From a checkpoint of a small mixture-of-experts model trained on Wikipedia.
Size: 20 layers, vocabulary 8192.
Experts: 160 experts in each of 14 layers, a sigmoid router, a shared expert of 64 neurons.
Training: 301M tokens, 4596 steps.
Below are experts of layer 13 (counted from 0) of a mixture-of-experts language model. Rows are named router (the router's row for the expert), gate (a neuron's input weights, with its number), up (a neuron's input weights, with its number), down (a neuron's output weights, with its number) and show model dimensions 0-127. Each number is 128 + 24 x the weight over its row's rms, rounded and kept within 0 to 255.
After each expert's rows: "comes after" lists some tokens at least twice as common just before its tokens as in all text. This comes from a sample of Wikipedia text that the model never trained on. Tokens count by the router's weight.

# expert 41
router [110 114 186 143 149 101 155 158 125 132 138 114 118 132 116 144 117  81 127 129  99  89 109 106  76 123 149  87 125 136 143 133 113 135 151 132  92 134 125 130 131 140 126 131 190 135 163 131 127 122 121 148  84 119 114 114 132 158 113 116 125  76 101  95 138 113 125 137 152 147 143 162 122 112 168 155 108  86 143 103 120 120 117 146 142 164 188 168 142 118 145 129 186 147 123 117 109  91 136 143  90 130 117 138 126  71 166 125 133 101 112 106 121 144  88 153 133 153 121 137 131 171 139 115 141 183 124 140]
gate1 [117 117 125 126  87  76 140 141 127 152  97 101 147 136 147 152 108  95 131  79 132 147 143 120 123 152 117  84  91 112 145 132 151 129 110 163 128 139  82  99 124 130 130 156 105 130 149 116 144  96 159 142 118 118 105 167 135 154 130 126 103 110 173 121 169 119 145 151 133 113  84 127 119 145 138 131  95 100 122  82 129 117 150 140 127 130 130 141 158 118 112 123  77 162 115 107  86 151 169 184  99 174 154 178 139 125 110 155 129 167 102 133 143 135 136 112  96 123 118 116 130 112 181 128 154  96 100 107]
up1 [183  97 108  82 143 131 103 171 124 115  68 185 105 136 115 107 151 137 142 153 128 115 127 148 109 168 104 106  72 102 153 114 136 155 131 125 120 100 152 138 142 103 113  84  73 137 123 115 108 128 130 140 134  84 128 120 147 112  89 111 126 107 144 167  98 102 136 144  96 151 142 126 108 135 151  82 145  91 105 130 148 129 151 109 140 132 131 151 112 165 121 132 110 138 152 154  84 153 164  98 128 138 132 151 113 124 134 143 164 117 167 141 138 135 130 155  95 119 142 160 103 143 129 165 106 156 112 110]
down1 [159 160 133 172 117 115 100 144 152 128 138 143 176 117 101 127 108 123 146  93 121 135 113 136  83 108 114 154 136 156 203 135 109 116 110 192 108 126 147 108 111 115 140 161 117 140 126 127 139 109 162  91 108 168 121 179 162 129 138 118 141 130 132 161  99 131 173 146 108 121 135 117 106 129  96 123 157 125 121 110 123 185 122 151 123 125 101 130 104 133 112 144 159  95 132 129 105 133 152  63 116 147 141 147 118 145 115 140 120 154 142 105 118  74 136 108 153  85  97 112 110 132 127 126 122  84  92 112]
comes after: " the", " a", " an", " as", " The", " his"

# expert 78
router [103  86 135 109 173 115 146 181 133 123 145 103 102 126 178 163 163 126 127 123 135 125 118 102 118 101 125  95 138  81 114 112  89 125 123 133 121 167  98 153 157 157 139 131 153 123 135 159 126  94 122 133 132 119  92 124 124 128 161 111 123 120 117 120 124 105  89 112 140 161 116 153 147 115 125 191 140 134 118  80 132 145 194 167 131 143 141 138  98 151 113 136 164 113 126 153 106 141 149 143  95 101 122  92 128  88 158 127 145  77 102 143  82 159  95 130 135 143 139 132 143  95  83 141 127 141 127 130]
gate11 [127 156 120  92 117 123  92 112 103 118 143  79 177 107 137 120 133 113 132 120 153 119 180 147 161 116 178 136 177 111 128 110 103 139 122 119 107 136 119 164 148 144 110 154 186  88  98 127 162 164 107 144 136 135 130 125 101 171 123 101  81 113 130  87 139 139 131 143  97 146 139 145 142 126 123 134 136 138  94  92 143 132 115 132 161 120  93  80 114  97 149 126 141 119 107 143 123 154 133 108 112 135 124  91  86 120 123 106 142 104 162 189  93 162 108 140 148 115 126 168 138  85 134 158 130 134 118 139]
up11 [125 104 111 144 101 125 157 136  81 133 170 165 157 125 128 141 108  94 166 149 149  97  71  95 136 158 106 139 135  88 153 140 146 146 132 152 109 124 145 103 170  98  92 111  90 127  70 128 133 154 161 120 125 164 163  98 114 168 177 139 117 144  99 151 187 133 121 135 142 138 164 117 122 115 147 127 125 161 150 154 104 117 110 138 139 136 110  92 140  98 136 123 159 125 146 119 132 135 124 129 107 123 142 133 115 117 129 123 132 134  97 162 122  88 101 124 179 150 110 118 121 111 115  99  79 103 108  96]
down11 [183 134 138 107  71 159 125 189 147 108 111 125 129 111 124 144 141 101 117 116 106 146 110 138 124  90 127 121  99 187 131 163 124 135 133  99 103 120 120 139 141 155 155 150 170  86 172 154 109  80 119  78 139 109  96 152 134 129 105 168 117 144 129 140 124 100 139 130 145 117 107 150 133 156 126 100 103 113 136 128 151 119 143 112 109 128 110 108 142 123 175 110 111 132  97 108  88 134 141 161 139 162 132 176 132 102  94 143 146 123 110 134  90 132 126  98 131 117 176  84 136 113 166 139 153 108 155 120]
comes after: " ", " (", "201", "200", "199", "202"

# expert 5
router [119 124 124 120 169 117 171 150 145 107 159 123  87  97 152 110 169 136 126 153 138  91  93 121  69 155 158 112  86  92 134 160 123 184 125 108  96 139 133 120 102 146 166 131 126 197 119 106 119  98 155 164 117 133 104 107 154 124 170 116 123  60 102 137 113 108 140 161 103 131  70 130 130 142 144 121  99 120 119 107 126 180 145 114 160 149 131 147 123 129 138  99 154 128 130 127 106 167 147 131 120 123 137  97 121  98 114 145 125 112 129 109 122 141 120 120 107 153 128 151 158 107 127 116 136 137 122 165]
gate1 [137  69 123 113  99 117 155 150 135 143 122 159 125 160 134  90 112 131 131 138 138  91 124 172 146 122 151  99  91 130 131 152 136 146 125 155 162 107 142  78 135 120 141 106 125 144 102 118 181 146 178 108  98 128 102 113 164 114 105  94 159 104 146 138 135  95 150 182 104 144 130 133 127 113 180 184 120 173  98 126 129  97 137 128 151 107  95 172 104 173 153 128 126 173 138 141 127 130 130 142 114 137 115 112 142 130 149 132 119 131 131 103 132 127  93 125  74 121 121 128  79  95 146 124 130 130 109 154]
up1 [172 126 131 153 184 104 158 136 105 115 161 119 168  99 139  93  81 111 144 122  91 135 133 144 135 107  97 119 146 107 144 122  77 105 140 126 159 125 157 148 152 143 161  41 123 123 122 145  67 145  56 140 154 131 125 115 110 159 160  95 138 129 128 110 130 122 130 116 163 146 164 144 120 113 126 133 134 144 158 141 135 140 105  96 113 152 147  94 110 136 123 152 123 156 138  95 120 106 124  98 167 141 135 150 137 108 148 138 144 116 107 134 133 139 175 110  91 118 113 147 151 115 119 123 128 117 152 100]
down1 [105 150 122 154 131 159 144 115 111 135 113 114 102 132  95 112 112 128  98 124 132 111 167 116 113  95 106 120  92 129 125  68 160 168  97 140 102 113 114 160 136 153 119 140 152 147  90 105 137 117 131 115 157 119 117 145 171 151 160 136 117  86 136 101  97 105 152 120  67 162 119 158 102 138 124  93 128  94 132 126 112 139 146 145 126 145 156  91 132 148 193 148 159 120 174 163 136 119 147 123 153 106 133 112 124 159 116 125 102 124 113 103 150 159 185 139  65 108 161 148 146 122 119 128 148 137 122 123]
comes after: " a", " the", " and", " d", " of", " or"

# expert 76
router [118  73  86 120 132 151 143 118 129 174 156 125 118 163 153 113 161 167 112 154 135 114 100 125  88  84 160  67 135 127 140 121 119 132 152 143  94 138 123 127 119 120 144  87 149 168 162 151 136 145 132 141 106 109  77 123 143 160 117 130  92 100 143  88 119 118 103 171 138 150 109  91 157 161 124 157 110 100 134 110 126 148 166 170 144 142 178 107 140 120 108 119 130 101 164 119 143 119 142 130 135 100 129 117 115  96 142 160 128 103 119 119 125 170 116 132 129 121  72 122 143 111 132 117 122 139  89 165]
gate0 [ 96  96 100 115 137 133  97 117 123 125 108 140  85 121 110 149 135 131 147 130 119  78 120 133 129 134 164 132 104 144 132 121  86 129 146  85 124 184 150  81 147 107 125 150 120 126 128 165 138 149  99 182 156  95  90 129 104 133  75  88 157  96 168 138 141 126 122 162 152  82  98 125 112 168 135 107 112 127 170 141 147 153 143 126 148  88 141 137 159 129 180 108 103 151 127  89 130 152 148 141 161 127 120  90 137 128 139 174 115 144 141 144 118 144 147 149 122 104 114 151 131 101 120 113  92 111 141 107]
up0 [140 115 124 145 136  95  94 126  85 137 126 138 126 129 150 119  85 153 148 133 131 136 121 104 122  80 157 102 152 101 137 145 157 142 130 121 163 109 126 142 124 136 169 152 100 114 128 124 105  85 112 121 114  89 191 146  96 121 173 100 120 150 135 132 111 113 148 134  73 106 129 105 110 175 139  94 112 132 133 126 126 128  88 129 133 161 134 136 130 145 165 145 166 105 106 190  77 156 133  99 113 132 123 151 121 157 127 123 123 172 160 135 174 107 100 117 135  97 145 178 134  82 118 102 122 132 107 126]
down0 [104 124  90  99 196 110 157 133 161  80 100 141 143 131 133 126 182  84 119 129 138 171 125 114 119  90 159 131 105 118 131 133 112 116  76 174 103 125 146 135 145 115 125 163 181  72 144 107  94 115 111 130 119 109 121 137 138 158 113 120 124 102 162 114 136 119 177 143 129 132 144 145 113 125 116 100 143 124 154 122  99 106 148 116 172 138 121 111 165 121 159 122 132 146 166 133  76 134 121 107  91 119 136 152 139 126  92 116 128 101 143 158 165 108 148 130 140 108 108 150  96 127 166 123 123 124 107 162]
comes after: " D", " B", " S", " L", ".", " H"

# expert 47
router [106  68 141 145 148 150 156 116 134 126 133 108 114 151 150 128 126 113 117 139 159  90  76 121 107 133 169 107 136 139 126 150 111 103 147 130 134 183 133 131 125 129 137 133 148 160 150 121 118 127 150 154  78 112 123 132 150 161 118 122 109  85 105  85 141 130 107 135 118 125 107 127 157 144 182 165  50 136 133  92 157 128 140 121 147 135 139 184  98 111 119 100 130 145 110 144 110 108 121 149 112  96 106 106  80  89 150 118 149 139 151 121  90 139  88 160 164 154 119 161 108 129 124 119 142 142  99 126]
gate0 [160 159 117 118 104 155 197 138 123  77 140 120 118 107 167 172 129 140 135 108 143 165 129 149 120 129 122 152 155  85 171 135 133 127 131 126 124 152 140 154  87 122 115 125 144 138 101 147 131  80 130 140 128 163 116 130 109 112 164 129 114 148 109 110 120 102 126 124 159 122 154 178 135 154  96 136  83 157 109 143 109 112 101  91  92 110 146 113 118 105 134 103  90 140 156 142  83 134 155 112 125  93 117 116 118 143 135  73 105 115 158 163 114 136 110 107  99 117 185 133 107 158 115 123 126 135 147  82]
up0 [109 119 124 111 137 110 126 118 171 171 122 162 123 136 145 100 129 158 150 157 117  87 151 160 159 123 152 146 158 140 137 140 145 152 147  65 128 140 154 139 146 126 160 155 136 184 124 110 128 100 118 124 130 155 148 138  65 171 114 112 160 139 174  97 138 124 140 147 127 146 149 100 139 129 101 135 123  98  87 120 144 122 145 123  90 114 119 102 113 110 102  84 109  79  82 129 106 106 111 143  94 125 156 154 139 121 128 130 137  79 101 164 150 115  91 119 138 127  80 135 161 117 131 123 116 116 131 170]
down0 [118 182  94 147 132 167 125 114 141 152 112 117 169 130  95 157 143 109 125 139 176 129  97 113 161 156 138 119 140 136  98 119  79  89 127 133 123 121 113  95 108  99 169 130 169 148 157 127 131  93 115 111 130 126 104 139 157 165 133 138 109 104 109 116 133 117 125 137 153 148 145 121  90 133 149 150 138 163 137 147 109 110  87 120 116 103 136 126 118 170 131 128 123 111 113  98  98 140 136 139  80 120 111 123 137 132 109 117 103  92 173 145 195  54  93 127 124 169 120 131 147 144 120 165 115 105 127 160]
comes after: " a", " the", " and", " his", "'s", " an"

# expert 0
router [110  93  97 107 137 124 177 170 127 115 121  75  89 126 198 149 153 153 130 142 188 129 102 125 101 109 120 105 140  65 136 124 109 149  98 157 101 133 122 127 144 130 138 124 158  94 148 144 120 123 134 128 111 137 112 101 149 142 117  96  90 122 123 145 147  94 116 114 137 142 104 137 136 134 135 108  91 135 152  97 129 114 167 153 147 146 158 134 102 119 120 124 129 113 102 164 150 160 116 149 113 113  82 139 130 109 169 168 158 103 100 140 116 144 103 130 144 134 108 141 171 118 106 124 127 171 128 186]
gate1 [131 127 100 139 124 138 122 142 156 125 122 130 106 130 142 165 150 134 122 140 105 206  82 136 125  95 131 142 121 123 126 140 127 128 136 156 146 133 146 100 156 132 160 169 114 107 123 129 125 112  83 140 116  62  95  95 140 104 123 129 152 100  87 129 111 107  73  94 130  96 134 123 154 119 115 127  96 151 157 156 144 132 126 146 150 103 142  92 152 113 151  97  73 131 125 147 123  94 141 146 161 102 153 111 112  98 131 151 145 135 130 123 161  82 137 207 134 135 158 148 142 107 124 145 150 108  99 123]
up1 [167 126  99  94 129 181 122 176 161 134 151  84 107 135 134 120 158 141  89 136 138 147 110 108 130 139 118 151 153 106 122  78 155 141 129 137 140 109 156 130 119 128 153 164 124 140 134 114 125 128 148 121 134 139 156  73 124 128 127  68 136 158  95 160 147  95 120 110 142 183 142 134 153 146  94  91 112  80 116  87 125 113 135 108 125 131 144 135 125 139 143 139 139 109 144 115 123 138 129 155 170 168 129 123  89  45 113 136 113 141 164 109 126 127  96 131 135 138 127 140  78  98 113 135 155 139 145 118]
down1 [148 136 135 149 153 110 131 107 137 123 118 112 145 106 148 120 133 107 170 126 165 129 102 105 120 152 131  40 154  80 135 141 141 148 103 120  90 115 142  92 115 138  81 128 131 157  98 180 133 114 137 119 103 170 167 151 113 130 116 108 161  83 123 165 160 141  94 117 122 112 159 116 126 123  78 130 111  99 130 120 162 144 125 176 145 144  99 138 123 108  61 159 115 139 111 114  96 118 139 122 157 140 134  96 123 128 103 153 118 131 131 167 130 103 138 139 145 137 157 143 117 140 158  93 142 154 140 137]
comes after: " ", " (", "–", "′", " −", " +"